{
  "n_layer": 11,
  "d_model": 256,
  "n_experts": 128,
  "experts_per_token": 2,
  "d_expert": 160,
  "d_shared_expert": 0,
  "activation": "swiglu",
  "moe_layers": [1, 2, 3, 4, 5, 6, 7, 8, 9, 10],
  "router_score": "sigmoid",
  "normalize_top_k": true,
  "routed_scale": 1.0,
  "balance_loss": 0.000167,
  "balance_bias": true,
  "init_std_router": 0.0154,
  "lr_router": 0.000975,
  "vocab_size": 2589,
  "norm": "rmsnorm",
  "norm_eps": 1e-06,
  "tie_embeddings": "early",
  "optimizer": "muon_variant",
  "lr": 0.0132,
  "beta1": 0.95,
  "grad_clip": 1.0,
  "batch_tokens": [65536, 131072, 262144],
  "seq_len": 2048,
  "train_tokens": 641300000,
  "steps": 4434,
  "dataset": "wikipedia_en"
}
Below are experts of layer 4 (counted from 0) of a mixture-of-experts language model. Rows are named router (the router's row for the expert) and show model dimensions 0-127. Each number is 200 + 20 x the weight over its row's rms, rounded and kept within 0 to 999.
After each expert's rows: "comes before" lists some tokens at least twice as common just after its tokens as in all text. This comes from a sample of Wikipedia text that the model never trained on. Tokens count by the router's weight.

# expert 39
router,187,185,205,173,199,196,180,193,173,187,226,197,236,236,155,227,173,189,186,201,222,203,211,200,221,220,211,188,218,214,205,203,201,183,206,200,205,235,194,233,205,201,196,218,186,198,178,186,193,254,215,208,228,227,209,211,191,165,171,245,206,217,188,173,182,257,205,195,156,221,217,212,175,188,214,223,224,166,192,177,212,224,186,184,167,212,187,204,194,214,190,182,185,201,171,185,194,184,198,191,202,199,174,209,209,191,243,190,207,211,196,213,197,222,163,207,185,193,234,220,208,186,180,167,181,194,220,201
comes before: " the", " a", " well", " an", " as", " his"

# expert 43
router,193,178,182,184,201,245,181,212,192,193,236,191,215,216,175,234,199,224,215,217,192,203,253,233,191,200,191,196,191,226,205,211,193,192,193,204,218,203,198,220,195,199,207,213,220,238,160,198,180,238,223,209,212,220,203,198,199,159,193,197,190,220,225,172,221,219,230,212,159,203,192,217,229,219,201,235,196,188,217,177,185,234,215,221,202,207,156,203,180,210,192,216,194,180,168,200,177,183,204,194,201,172,183,192,176,172,240,183,224,235,181,203,195,180,183,210,225,214,211,237,214,193,177,185,195,180,231,203
comes before: " M", " B", " S", " K", " L", " C"

# expert 82
router,190,181,171,189,249,217,176,189,187,164,209,189,220,210,189,236,176,200,207,204,226,203,236,222,214,213,214,178,203,219,209,211,161,194,205,224,203,206,196,209,225,189,207,228,184,201,216,220,192,224,197,222,227,217,192,222,183,197,179,225,239,237,218,197,194,218,231,202,189,211,199,210,184,174,222,207,219,210,184,202,176,221,173,208,208,214,173,225,166,195,212,196,195,211,177,193,187,180,219,207,172,197,181,184,172,191,238,143,199,213,206,192,188,147,170,218,220,213,200,208,218,206,140,195,177,175,216,198
comes before: " |", ")", "2", " (", "^{", "}"

# expert 17
router,172,180,208,156,236,215,176,182,198,165,192,158,246,220,162,226,200,197,212,211,197,193,225,215,202,198,175,179,211,225,182,192,196,194,198,209,201,196,196,209,187,185,216,219,199,223,184,191,175,207,191,210,185,221,186,229,193,170,211,213,213,211,217,202,185,236,223,207,177,217,177,225,198,219,221,188,257,193,194,189,198,227,192,186,199,199,194,225,163,212,169,198,209,173,189,187,187,160,234,214,172,186,195,178,197,173,205,199,201,227,198,196,208,190,187,233,165,207,184,214,217,191,185,179,201,174,212,212
comes before: " |", "–1", ",", "–0", "4", "3"

# expert 68
router,158,202,203,188,204,189,187,201,151,158,204,173,225,239,192,248,178,209,207,196,224,210,225,205,224,231,183,193,202,259,209,198,219,190,195,207,209,221,205,214,229,215,199,210,197,207,186,198,202,198,194,232,203,228,201,212,180,165,190,226,239,210,201,195,180,194,210,191,211,204,187,235,200,184,224,146,219,202,208,187,220,191,176,209,187,233,193,248,201,188,165,204,199,212,188,211,207,179,216,199,211,157,195,212,183,208,223,193,207,198,192,180,191,188,184,200,188,204,200,218,199,174,197,192,172,177,202,208
comes before: "\n", " ", " 0", " 1", " —", " 2"

# expert 119
router,181,193,209,177,196,215,163,196,165,178,211,171,224,203,160,221,166,184,223,195,202,207,255,204,227,209,191,172,229,221,216,204,207,208,205,195,211,217,238,234,202,202,190,219,196,234,166,215,179,203,205,238,204,218,190,214,177,180,183,225,235,224,214,184,221,188,225,207,180,199,201,202,194,213,222,194,245,218,202,199,184,230,209,202,220,204,192,207,169,190,166,196,224,195,197,193,195,193,219,216,185,192,194,174,166,135,202,166,204,211,200,206,202,193,186,203,214,179,257,240,224,187,177,187,170,166,206,196
comes before: " |", " ", "ver", "conom", "\\", "ident"

# expert 69
router,172,175,194,186,173,218,197,174,172,166,217,200,203,197,151,230,173,237,237,213,198,183,222,194,191,219,208,200,221,203,216,196,181,184,212,177,228,210,224,207,206,211,199,195,196,211,194,209,183,205,222,211,211,220,198,202,157,203,181,195,196,222,220,189,188,215,213,195,179,228,215,227,216,206,200,202,206,205,240,176,193,242,219,245,204,216,174,210,188,209,192,203,201,181,178,194,167,175,215,189,206,185,197,183,174,175,224,184,212,275,197,201,190,156,177,209,229,191,221,233,237,205,189,199,206,171,210,163
comes before: " |", "–19", ":", "–", "\n", " –"

# expert 61
router,194,204,197,185,246,217,190,206,163,180,235,179,239,210,188,217,174,220,215,225,215,206,214,244,205,233,215,169,223,215,206,221,209,184,215,208,212,190,209,199,212,190,171,186,189,212,183,216,233,222,186,260,189,202,196,152,189,174,177,219,211,198,223,153,216,210,201,207,178,205,197,196,231,211,208,220,236,206,180,227,192,212,192,242,197,194,178,200,181,191,180,222,213,190,199,237,194,190,209,183,190,176,169,197,184,213,200,202,170,220,183,207,203,174,201,208,211,194,215,212,223,184,179,214,156,204,212,210
comes before: "ed", "s", "ing", "ities", "a", "es"

# expert 0
router,205,178,186,204,215,226,166,216,176,165,214,192,195,207,185,226,180,225,193,210,228,192,231,212,204,199,197,198,230,227,196,216,174,172,211,233,211,192,188,227,200,194,211,206,206,213,184,197,207,212,202,225,198,225,200,219,182,177,180,219,208,193,223,203,231,195,212,190,165,208,189,221,207,172,205,217,209,218,221,190,202,234,202,206,184,209,139,222,178,180,196,216,168,172,177,206,187,179,191,189,217,145,213,143,154,166,241,182,182,223,216,181,182,185,185,207,215,187,203,229,208,151,170,175,182,165,215,188
comes before: ".", ",", " of", " and", "'s", " B"

# expert 87
router,203,189,193,160,216,226,170,214,183,191,212,155,235,236,172,220,186,234,206,205,203,185,218,235,227,209,182,180,241,241,185,208,194,192,216,207,208,225,172,205,221,200,199,206,186,200,187,178,186,207,187,175,192,239,203,210,174,202,185,236,208,186,239,196,183,218,204,207,176,199,183,199,236,204,197,189,218,194,197,172,180,230,177,175,183,181,176,213,214,188,197,221,166,199,191,195,197,196,217,182,154,199,192,186,224,176,198,191,208,241,205,203,196,196,169,182,190,186,213,232,240,196,176,189,171,197,215,201
comes before: " of", " and", " in", " were", " to", " are"

# expert 11
router,205,187,182,212,217,214,194,162,185,172,235,192,206,222,189,243,208,223,218,204,205,183,233,197,202,215,186,187,229,194,170,214,183,149,211,173,204,226,190,188,215,200,179,224,184,200,193,194,180,191,199,223,235,244,214,191,177,200,191,231,214,219,247,187,187,209,198,207,208,217,209,207,241,226,215,145,225,196,206,182,206,235,188,213,217,214,187,219,193,230,228,199,202,178,184,182,195,184,222,212,194,178,177,203,179,161,224,172,181,215,203,184,202,166,189,231,155,201,212,228,190,188,169,190,198,184,194,232
comes before: " the", " to", " in", "ing", " of", " a"

# expert 114
router,201,178,193,198,228,224,166,203,172,183,225,171,240,208,155,209,182,213,208,190,227,184,217,215,185,209,197,203,240,213,222,226,185,201,250,195,234,208,216,211,239,213,220,185,200,224,169,204,222,200,214,207,209,211,207,222,193,193,192,235,214,208,221,218,215,243,217,223,202,210,180,212,217,185,185,168,218,199,210,209,225,213,176,215,203,212,160,213,197,175,193,204,178,189,183,188,153,177,199,201,195,187,198,181,183,145,218,197,206,227,211,215,213,189,197,191,183,202,230,207,181,192,189,169,193,179,202,225
comes before: "-", "\n", "|", "=", "==", "==="

# expert 104
router,220,183,192,194,206,202,162,224,167,196,205,179,231,244,164,212,158,198,200,220,210,189,239,200,215,186,183,196,201,196,199,202,179,201,190,201,204,220,194,234,208,214,199,207,204,234,209,171,232,254,199,232,214,233,187,167,198,196,173,212,215,230,191,159,176,227,200,215,167,207,195,184,249,193,238,151,236,214,170,187,206,234,213,195,219,196,185,222,201,203,216,202,225,182,165,181,168,179,219,191,198,170,192,179,189,191,196,167,188,214,211,188,213,198,169,202,201,216,177,214,228,210,193,186,180,194,197,208
comes before: " the", " a", " 199", " 202", " 201", " 197"

# expert 60
router,179,188,185,191,190,217,201,185,176,203,219,183,226,245,181,250,157,240,238,196,210,198,239,216,202,211,192,197,195,224,210,197,198,190,218,212,238,194,210,245,200,189,187,220,198,197,198,192,234,212,207,212,235,216,210,181,210,170,180,207,214,189,203,190,206,204,197,227,178,200,227,194,236,184,242,197,174,166,200,196,197,227,187,201,187,211,205,210,203,188,196,196,196,180,199,208,187,198,188,174,203,195,190,160,198,188,227,169,177,205,202,195,200,207,213,201,204,189,192,226,206,170,192,180,187,188,219,206
comes before: " and", " which", " who", " but", " a", " where"

# expert 59
router,192,175,176,191,199,185,181,213,136,191,227,183,220,225,179,231,193,255,223,211,226,186,210,234,209,198,186,180,224,215,216,210,191,174,214,207,231,239,190,234,194,211,202,190,226,207,181,201,214,213,215,219,218,190,181,197,202,157,179,256,220,203,198,178,232,189,221,186,164,194,204,219,216,191,238,213,212,198,194,206,180,228,184,247,201,221,186,196,200,192,201,198,197,181,178,199,170,180,214,187,223,201,196,175,207,195,199,146,205,203,200,190,187,183,183,222,188,176,216,229,228,197,186,170,199,183,201,211
comes before: " and", " but", " which", " the", " he", " with"

# expert 3
router,175,184,189,183,235,227,178,214,198,187,225,188,196,213,173,211,182,214,223,215,220,193,221,187,211,192,197,166,233,215,186,201,194,189,209,216,185,193,189,216,249,193,211,235,193,233,171,158,194,207,213,215,205,218,198,191,183,191,190,193,210,212,207,169,230,236,202,197,194,206,234,211,211,197,184,168,211,164,211,192,206,214,169,221,231,225,169,228,185,210,195,188,198,180,190,192,185,193,220,179,168,172,184,172,166,180,207,192,197,217,206,176,193,161,193,233,193,196,200,205,221,181,174,170,190,204,196,201
comes before: " |", "}", "A", "fter", "1", "9"

# expert 44
router,194,192,200,215,206,232,180,208,198,174,210,171,208,211,182,241,210,225,213,208,202,212,204,218,203,212,206,191,225,203,197,197,207,188,199,190,230,214,199,214,225,199,220,213,198,197,201,171,217,215,208,207,208,202,191,224,172,171,189,212,214,221,229,189,241,226,218,205,166,225,192,220,221,186,247,169,232,180,209,168,214,222,209,198,188,221,148,220,192,203,211,200,193,187,181,199,201,183,215,177,182,186,167,200,194,171,207,185,173,226,191,195,189,189,198,196,233,222,182,230,223,176,157,184,180,204,244,212
comes before: " of", " and", " in", ":", " were", " are"

# expert 65
router,189,195,223,209,237,229,178,216,199,183,209,201,205,214,171,246,204,218,229,198,229,186,218,253,196,238,215,183,220,210,175,208,186,219,185,195,229,216,192,240,186,200,194,245,188,195,218,193,178,203,216,215,215,224,212,169,165,174,190,230,202,200,208,199,168,189,249,215,192,223,192,223,222,193,232,219,251,189,223,191,213,235,190,248,183,194,179,204,200,182,178,213,189,195,192,244,197,181,211,189,202,167,204,183,187,183,215,188,180,197,221,195,209,187,195,218,228,208,215,237,198,167,200,189,198,203,228,189
comes before: " of", "ion", "ive", " to", " and", " in"

# expert 64
router,207,171,187,195,208,219,174,176,179,169,184,164,220,238,167,202,189,238,201,191,217,165,229,244,211,232,210,203,221,208,219,203,191,198,231,216,192,235,190,229,201,198,215,232,234,213,175,171,173,196,201,228,223,224,190,190,197,187,152,199,223,211,203,187,206,227,200,217,201,199,190,195,191,177,241,192,228,157,250,174,189,203,205,192,204,220,216,209,211,198,216,182,185,168,181,187,188,198,228,183,203,224,212,187,197,179,226,155,173,202,195,195,190,201,180,215,185,204,189,196,205,202,208,164,202,174,213,216
comes before: " the", " a", " his", "fer", " H", " its"

# expert 91
router,200,184,206,199,205,200,211,229,161,174,212,160,223,219,171,230,201,217,202,194,207,174,228,240,182,200,209,176,198,227,241,187,181,209,196,237,187,174,208,219,227,182,199,228,209,212,186,198,240,225,203,213,224,228,181,208,198,187,168,207,192,190,225,208,180,241,207,195,194,205,188,216,211,213,201,199,206,200,194,188,204,227,181,200,220,195,153,216,180,217,190,185,207,186,194,202,185,163,214,206,189,189,212,191,170,173,235,196,191,214,229,193,204,207,182,211,214,184,241,203,234,205,186,184,138,213,212,205
comes before: " |", " 0", "all", "ecut", "press", " Angel"

# expert 53
router,189,206,195,196,237,216,173,172,173,183,206,178,235,227,167,215,170,197,229,212,209,194,242,237,200,210,215,166,210,206,194,203,193,221,201,215,189,204,197,176,200,220,189,198,200,244,192,189,197,225,199,204,221,210,197,223,211,204,166,231,221,181,229,193,218,231,192,216,181,204,188,204,200,193,218,166,197,168,174,186,213,210,190,211,202,193,156,215,177,204,194,235,170,185,176,215,165,184,229,223,175,161,196,160,201,176,234,157,186,216,173,201,226,172,184,200,209,200,208,226,225,204,183,198,209,156,231,198
comes before: "ed", "s", "ing", " of", "ow", "ually"

# expert 31
router,196,176,192,190,227,205,185,212,175,195,202,183,217,218,182,230,209,254,202,178,204,194,210,232,234,198,200,198,211,221,237,221,189,211,195,209,173,205,173,207,216,202,202,188,213,231,187,195,198,234,220,235,210,222,208,243,201,191,172,212,218,239,211,182,203,213,206,206,201,196,202,215,215,182,210,217,177,205,217,201,219,201,179,227,218,209,200,218,190,196,211,235,190,199,187,223,211,180,222,169,230,208,211,203,191,197,244,174,179,200,198,188,213,182,210,215,194,192,223,225,214,149,187,209,178,201,216,209
comes before: "ation", " of", "ation:", " in", "ated", "ate"

# expert 70
router,149,187,179,193,216,218,189,200,133,182,210,197,234,245,142,245,165,190,204,191,205,187,229,208,209,190,194,200,221,201,177,215,191,202,190,250,201,213,243,243,224,179,217,219,199,206,171,183,181,213,183,225,213,234,184,187,208,165,177,217,226,210,229,216,208,244,204,215,184,211,208,225,242,199,200,197,214,215,229,205,211,207,226,179,210,214,192,225,184,212,187,217,164,180,199,209,198,202,203,205,219,199,183,176,167,188,195,169,221,230,224,198,206,166,191,198,201,220,231,207,200,165,196,192,179,180,199,191
comes before: "\n", " The", " In", " He", " It", " This"

# expert 117
router,188,213,187,185,234,204,176,192,179,198,199,196,234,245,187,238,161,207,212,196,194,179,209,188,217,237,167,202,211,221,188,213,199,205,209,183,219,192,202,176,222,186,196,178,190,213,186,184,214,198,186,190,205,196,191,202,213,190,168,210,239,196,270,196,182,196,212,210,183,227,193,224,194,178,213,174,191,209,201,205,193,206,201,230,191,205,161,223,213,207,191,211,164,197,181,168,177,175,203,161,206,188,196,167,164,192,241,193,203,233,205,207,206,176,174,226,203,202,212,195,239,181,211,203,173,207,198,216
comes before: " was", " he", " is", " the", " had", " it"

# expert 18
router,173,155,189,186,208,231,167,209,186,186,211,182,225,202,195,248,142,221,260,195,210,206,219,227,198,218,219,174,223,220,201,213,162,168,190,194,238,183,192,199,207,198,191,210,203,204,203,194,227,222,194,210,213,216,208,243,198,184,171,217,212,235,230,182,208,215,227,204,190,220,192,230,212,176,227,171,173,191,234,202,177,206,186,180,192,211,176,213,162,212,179,220,201,168,196,212,191,180,203,205,197,160,197,189,170,205,226,172,175,206,208,194,188,179,182,220,182,190,201,212,243,188,176,193,192,176,221,214
comes before: " of", ",", " |", ".", " in", "'s"

# expert 19
router,200,186,200,207,196,218,168,202,172,180,215,191,224,221,193,244,207,201,232,190,206,200,218,193,220,202,197,186,206,228,230,199,191,196,225,201,212,217,162,221,198,184,198,190,224,219,188,199,189,207,201,201,203,224,170,221,218,164,192,220,198,199,207,175,229,210,200,205,165,221,150,201,219,173,208,194,228,192,242,194,175,204,198,206,232,229,190,205,176,185,178,223,172,188,169,222,181,163,199,188,238,198,184,168,208,181,208,160,166,223,213,204,197,148,178,205,218,247,183,212,203,177,195,205,192,188,220,222
comes before: " of", ".", ",", " and", " in", " for"

# expert 109
router,191,177,187,194,214,227,156,174,185,203,218,194,225,206,155,199,194,195,230,204,220,204,219,262,206,195,170,185,201,199,210,193,200,180,197,167,212,226,173,223,203,206,214,204,191,213,231,187,192,199,206,201,213,226,223,215,211,154,195,223,211,215,222,167,189,232,178,202,192,222,228,219,255,238,245,193,234,204,186,178,209,198,193,209,218,194,210,219,188,206,153,214,203,211,190,199,175,165,218,194,193,172,176,199,195,189,221,197,205,217,181,201,215,213,149,219,206,187,202,218,211,165,171,181,179,181,220,212
comes before: " by", " to", " in", " on", " that", " with"

# expert 37
router,185,197,197,188,212,206,179,200,154,142,217,179,219,238,191,209,180,209,197,199,237,199,207,224,232,218,188,189,252,195,222,207,182,195,255,252,216,206,203,232,188,217,210,222,201,204,210,191,234,238,195,203,216,223,207,221,187,186,207,202,235,210,209,207,173,207,198,195,186,217,193,182,214,196,231,207,229,208,202,175,198,208,201,199,225,229,197,223,198,201,173,204,202,183,183,195,193,177,204,214,183,184,195,204,197,184,203,209,192,210,197,227,204,185,203,201,207,204,217,221,262,206,186,186,188,209,230,217
comes before: " ", "\n", " 1", " 4", " 5", " 2"

# expert 86
router,183,169,220,205,231,230,202,189,188,200,232,197,242,208,130,238,185,240,253,179,232,202,223,183,233,200,207,177,199,237,210,216,218,217,209,205,208,208,202,193,213,197,223,209,187,248,189,197,179,210,194,205,216,220,189,193,207,150,168,233,216,222,231,173,229,222,208,180,167,202,180,193,228,186,244,199,169,208,219,172,203,242,191,208,225,201,172,208,180,211,194,173,170,180,181,217,214,182,202,178,205,210,197,186,192,177,217,199,198,212,213,186,184,204,162,212,220,220,183,204,251,178,177,201,191,173,251,213
comes before: "|", "|---|---|---|---", " ", " 4", " Total", " 5"

# expert 33
router,158,164,171,141,271,240,200,198,180,174,267,194,199,224,152,217,199,220,204,189,205,164,200,206,193,203,177,178,216,235,182,196,205,208,210,189,223,187,205,216,224,207,208,202,212,216,164,200,211,204,216,228,198,231,213,199,198,182,153,208,215,205,207,198,191,209,212,208,179,216,202,220,249,205,208,174,232,189,196,179,206,205,171,229,218,231,191,218,205,221,198,199,179,194,166,216,193,189,244,197,180,197,180,198,190,180,210,189,218,204,205,201,203,172,181,230,197,211,179,227,203,213,182,187,199,196,233,211
comes before: " |", "8", "6", "7", "9", "4"

# expert 111
router,193,186,170,207,257,218,204,174,183,168,216,177,216,239,164,196,152,215,205,214,206,215,197,211,215,191,199,180,224,209,218,228,200,183,207,216,219,225,174,173,212,217,200,196,188,234,174,209,207,190,195,195,210,218,200,185,191,169,167,222,220,189,191,208,199,220,221,201,176,209,207,199,212,209,192,216,194,214,231,203,201,211,182,227,209,172,203,232,165,191,170,204,164,201,183,195,151,180,211,161,225,178,209,172,179,164,228,190,180,199,175,193,211,181,162,226,199,202,190,205,244,199,178,164,160,190,206,192
comes before: " the", " to", " be", " a", "ing", "ed"

# expert 105
router,173,194,207,172,234,192,192,181,190,139,207,192,245,201,146,212,179,199,216,213,220,198,199,191,210,204,200,210,227,212,174,194,169,212,240,232,204,212,211,202,214,202,221,202,223,216,187,200,224,221,182,238,207,229,160,195,203,170,195,231,253,215,215,177,212,219,227,201,202,226,200,229,199,201,191,169,228,193,214,167,187,217,196,224,182,208,182,222,168,220,170,219,203,184,193,185,190,160,214,183,175,176,208,169,200,192,213,189,181,224,200,189,204,171,182,210,241,198,199,218,232,211,180,159,164,205,204,201
comes before: " |", "th", ",", "0", "3", "4"

# expert 57
router,178,224,189,181,209,201,186,189,195,193,224,177,195,217,187,255,214,209,192,191,196,200,202,213,217,235,208,188,204,217,236,217,204,217,195,201,180,216,184,198,190,198,217,192,195,212,182,182,231,214,196,238,208,259,187,214,168,168,186,215,193,211,203,137,209,216,211,198,161,226,189,182,196,206,196,207,219,190,187,179,169,200,169,217,192,178,203,185,147,211,179,178,210,179,204,194,173,164,227,208,183,184,188,187,187,205,220,186,190,201,201,220,216,174,159,252,180,196,217,194,209,166,174,191,181,204,211,208
comes before: "\n", "-", "The", "===", "In", "=="

# expert 14
router,176,173,194,182,228,222,161,182,176,180,216,162,202,193,175,221,170,223,203,220,228,195,225,222,189,206,184,193,203,213,216,200,175,215,185,228,235,197,192,188,213,194,239,232,211,247,194,192,221,192,197,211,248,235,195,202,179,176,189,201,202,213,222,192,208,208,180,218,175,216,211,198,207,159,249,208,229,190,229,197,222,221,173,218,222,196,180,205,198,231,201,202,153,174,171,201,171,196,243,178,163,191,187,176,188,184,203,209,193,216,177,228,210,195,163,203,215,197,206,215,195,186,186,198,183,189,216,224
comes before: "A", "S", "E", "L", "N", " |"

# expert 85
router,199,152,182,198,230,221,186,205,185,188,218,187,212,214,185,243,168,223,251,233,221,213,227,231,236,221,199,182,197,237,201,197,195,190,202,228,227,232,180,205,226,195,189,206,182,228,209,179,219,228,195,199,199,226,180,187,157,167,182,218,217,210,211,153,198,192,231,199,165,207,184,201,211,194,217,213,207,202,206,217,191,237,218,232,204,204,176,217,156,191,188,199,183,202,171,184,195,173,228,214,181,174,200,210,153,180,222,173,202,232,196,197,194,178,194,216,213,213,177,200,205,195,184,175,202,182,230,226
comes before: " |", "\n", " and", " (", " –", " -"

# expert 107
router,216,193,185,201,214,206,185,215,207,151,219,170,227,241,180,242,171,221,228,206,215,204,237,238,221,178,210,204,226,209,204,206,209,214,195,224,206,205,198,207,210,215,206,208,195,216,195,190,219,219,237,224,215,203,222,218,196,199,209,222,205,226,228,170,206,218,202,219,183,223,211,188,194,216,229,188,212,178,228,191,180,205,203,216,222,215,194,205,194,207,190,199,173,199,176,218,176,184,212,219,183,171,224,179,191,194,210,182,187,201,193,180,186,193,208,219,199,215,223,229,215,178,192,162,174,154,214,209
comes before: "\n", "The", "==", "A", "-", " is"

# expert 71
router,193,198,173,192,227,229,185,187,175,174,205,186,208,216,186,205,174,221,219,207,194,209,208,198,226,212,212,178,223,205,187,202,210,181,205,228,214,198,181,222,200,204,194,204,209,272,185,215,173,211,225,222,231,205,171,252,221,201,199,213,209,225,224,194,207,222,201,197,168,235,201,201,207,203,221,203,223,198,206,208,208,225,215,203,199,189,167,223,173,188,177,206,214,174,167,202,197,176,209,203,206,178,205,169,178,208,232,166,179,227,185,204,196,193,195,202,171,227,193,208,212,230,190,204,219,171,192,191
comes before: "ed", " to", "ing", "up", "s", "ess"

# expert 15
router,185,193,188,217,205,251,174,211,196,188,212,170,215,232,173,202,176,187,197,209,197,187,243,195,194,205,204,211,215,231,193,197,196,217,209,228,206,202,171,236,198,237,193,222,223,211,206,200,186,208,202,187,202,228,207,201,173,163,169,239,204,187,223,191,190,202,237,204,196,238,179,197,203,211,206,166,196,190,240,198,193,213,195,203,191,209,195,207,191,216,218,198,195,171,204,220,182,186,207,203,207,168,181,170,143,209,224,177,213,225,185,226,194,178,184,180,208,204,231,204,193,196,185,188,178,184,252,200
comes before: "\n", "==", " also==", "D", "R", "istory"

# expert 12
router,174,204,198,196,261,199,157,214,195,187,249,178,233,234,147,209,206,208,190,216,239,188,219,213,206,214,199,196,208,215,178,194,185,163,216,210,199,194,206,193,202,204,231,212,186,204,150,172,197,198,229,196,227,208,208,208,192,170,173,206,218,196,205,155,236,194,202,225,194,201,179,200,218,192,218,178,203,193,177,184,208,204,197,216,221,209,208,221,206,177,176,184,181,178,191,205,176,192,190,175,172,173,205,226,148,183,210,139,187,222,214,172,198,198,177,186,203,185,228,221,231,184,171,192,175,182,215,197
comes before: "7", "8", "6", "9", "5", "4"

# expert 113
router,194,183,210,199,228,212,187,196,161,188,246,182,220,220,172,217,203,189,190,164,207,198,209,238,205,198,180,178,188,185,202,198,214,225,216,253,221,225,198,195,192,208,243,212,195,209,164,201,203,202,212,207,195,214,186,208,177,200,206,187,236,182,209,209,192,236,217,211,179,209,184,209,209,209,204,201,213,187,214,207,201,219,193,206,205,217,199,224,174,215,174,183,154,171,196,223,193,194,221,210,175,201,209,193,179,191,218,161,188,213,190,184,203,175,177,234,187,213,202,225,202,199,169,196,172,161,213,212
comes before: "%", "4", "3", "6", "2", "0"

# expert 32
router,231,202,180,181,210,198,188,174,159,166,244,193,212,267,181,204,175,209,210,231,213,160,207,227,217,208,194,151,204,230,210,187,196,215,201,204,211,200,185,222,213,203,187,209,225,217,182,221,191,219,191,205,203,210,211,199,196,152,212,190,204,196,214,164,214,201,217,230,169,194,192,211,249,206,200,203,224,190,204,210,177,216,175,195,197,200,194,190,203,220,203,185,187,175,191,217,199,174,229,188,200,186,197,187,178,183,208,194,198,222,187,222,199,197,181,199,180,178,233,211,206,190,189,178,163,199,208,187
comes before: " ", " 0", " 1", " S", " D", " 4"

# expert 8
router,169,223,204,185,231,200,183,167,196,186,218,176,213,227,183,228,202,193,208,194,215,206,217,220,202,242,173,173,235,222,211,221,209,195,213,202,192,181,185,227,217,202,193,199,203,208,188,225,192,223,210,206,223,225,213,227,161,175,191,211,211,216,222,207,209,194,230,189,199,233,179,211,206,178,198,195,219,191,215,173,177,230,198,183,180,236,200,213,149,193,184,216,228,173,162,191,169,155,203,211,203,199,199,180,182,187,225,152,198,207,195,206,199,221,182,213,203,236,188,217,227,186,175,164,196,184,209,215
comes before: " the", "ce", "c", "ces", "per", "ced"

# expert 81
router,166,179,203,172,170,204,186,168,192,185,234,161,226,204,184,227,213,204,198,196,197,172,210,203,200,194,198,196,201,193,210,188,223,210,201,243,214,217,200,208,205,220,193,209,179,221,159,162,204,207,191,213,231,200,213,184,228,167,171,187,214,207,220,210,233,221,205,221,171,231,184,208,218,220,214,212,214,190,170,205,185,194,198,202,184,205,196,166,171,186,209,187,198,196,178,234,204,188,215,205,185,191,183,187,185,200,191,169,179,204,191,200,201,214,191,208,191,187,194,231,207,192,204,191,211,172,212,210
comes before: " a", " been", " the", " also", " an", " not"

# expert 78
router,193,183,191,183,220,216,176,197,189,170,200,173,209,219,182,219,170,198,215,205,222,189,217,248,216,236,215,191,213,211,202,210,206,189,204,222,191,223,185,218,232,215,217,203,180,193,188,203,215,225,207,219,206,227,209,231,194,193,185,195,196,208,227,197,224,221,182,197,161,210,213,202,211,194,225,190,206,169,204,188,186,222,207,239,231,191,193,220,184,186,179,200,206,187,186,198,205,179,217,190,185,170,183,195,184,204,202,177,206,213,187,178,219,207,167,218,236,244,200,225,198,184,178,190,134,159,234,171
comes before: "\n", " |", ":", "ies", " and", " is"

# expert 52
router,175,186,195,169,206,231,199,222,186,186,228,185,200,195,190,256,178,215,220,185,214,196,224,223,202,203,187,209,207,217,219,217,182,207,206,228,206,211,184,210,199,207,202,209,193,217,190,197,219,211,222,212,218,223,184,232,189,147,202,215,220,223,212,207,202,230,233,186,173,222,193,202,224,216,203,212,208,215,193,182,191,221,198,217,199,207,148,197,210,206,184,215,197,194,208,222,215,178,208,192,195,168,172,170,157,163,216,201,173,224,207,200,186,160,186,202,200,183,208,231,206,165,157,155,171,173,234,220
comes before: "'s", " was", " is", ",", " (", " and"

# expert 96
router,157,201,186,187,200,194,192,159,178,202,251,193,214,236,185,225,177,238,234,214,209,183,238,225,243,232,221,192,216,207,171,188,194,183,212,221,210,189,203,193,214,195,205,225,178,218,198,215,187,187,174,200,189,222,198,204,151,178,156,222,222,200,210,218,183,227,249,208,164,241,171,212,214,198,212,197,223,214,215,198,195,201,219,222,198,219,202,189,195,203,233,189,183,174,186,216,206,184,224,203,218,197,187,173,182,204,188,182,181,242,192,187,198,214,150,225,194,224,216,219,218,181,180,180,180,189,218,202
comes before: " the", " a", "out", " with", " his", "side"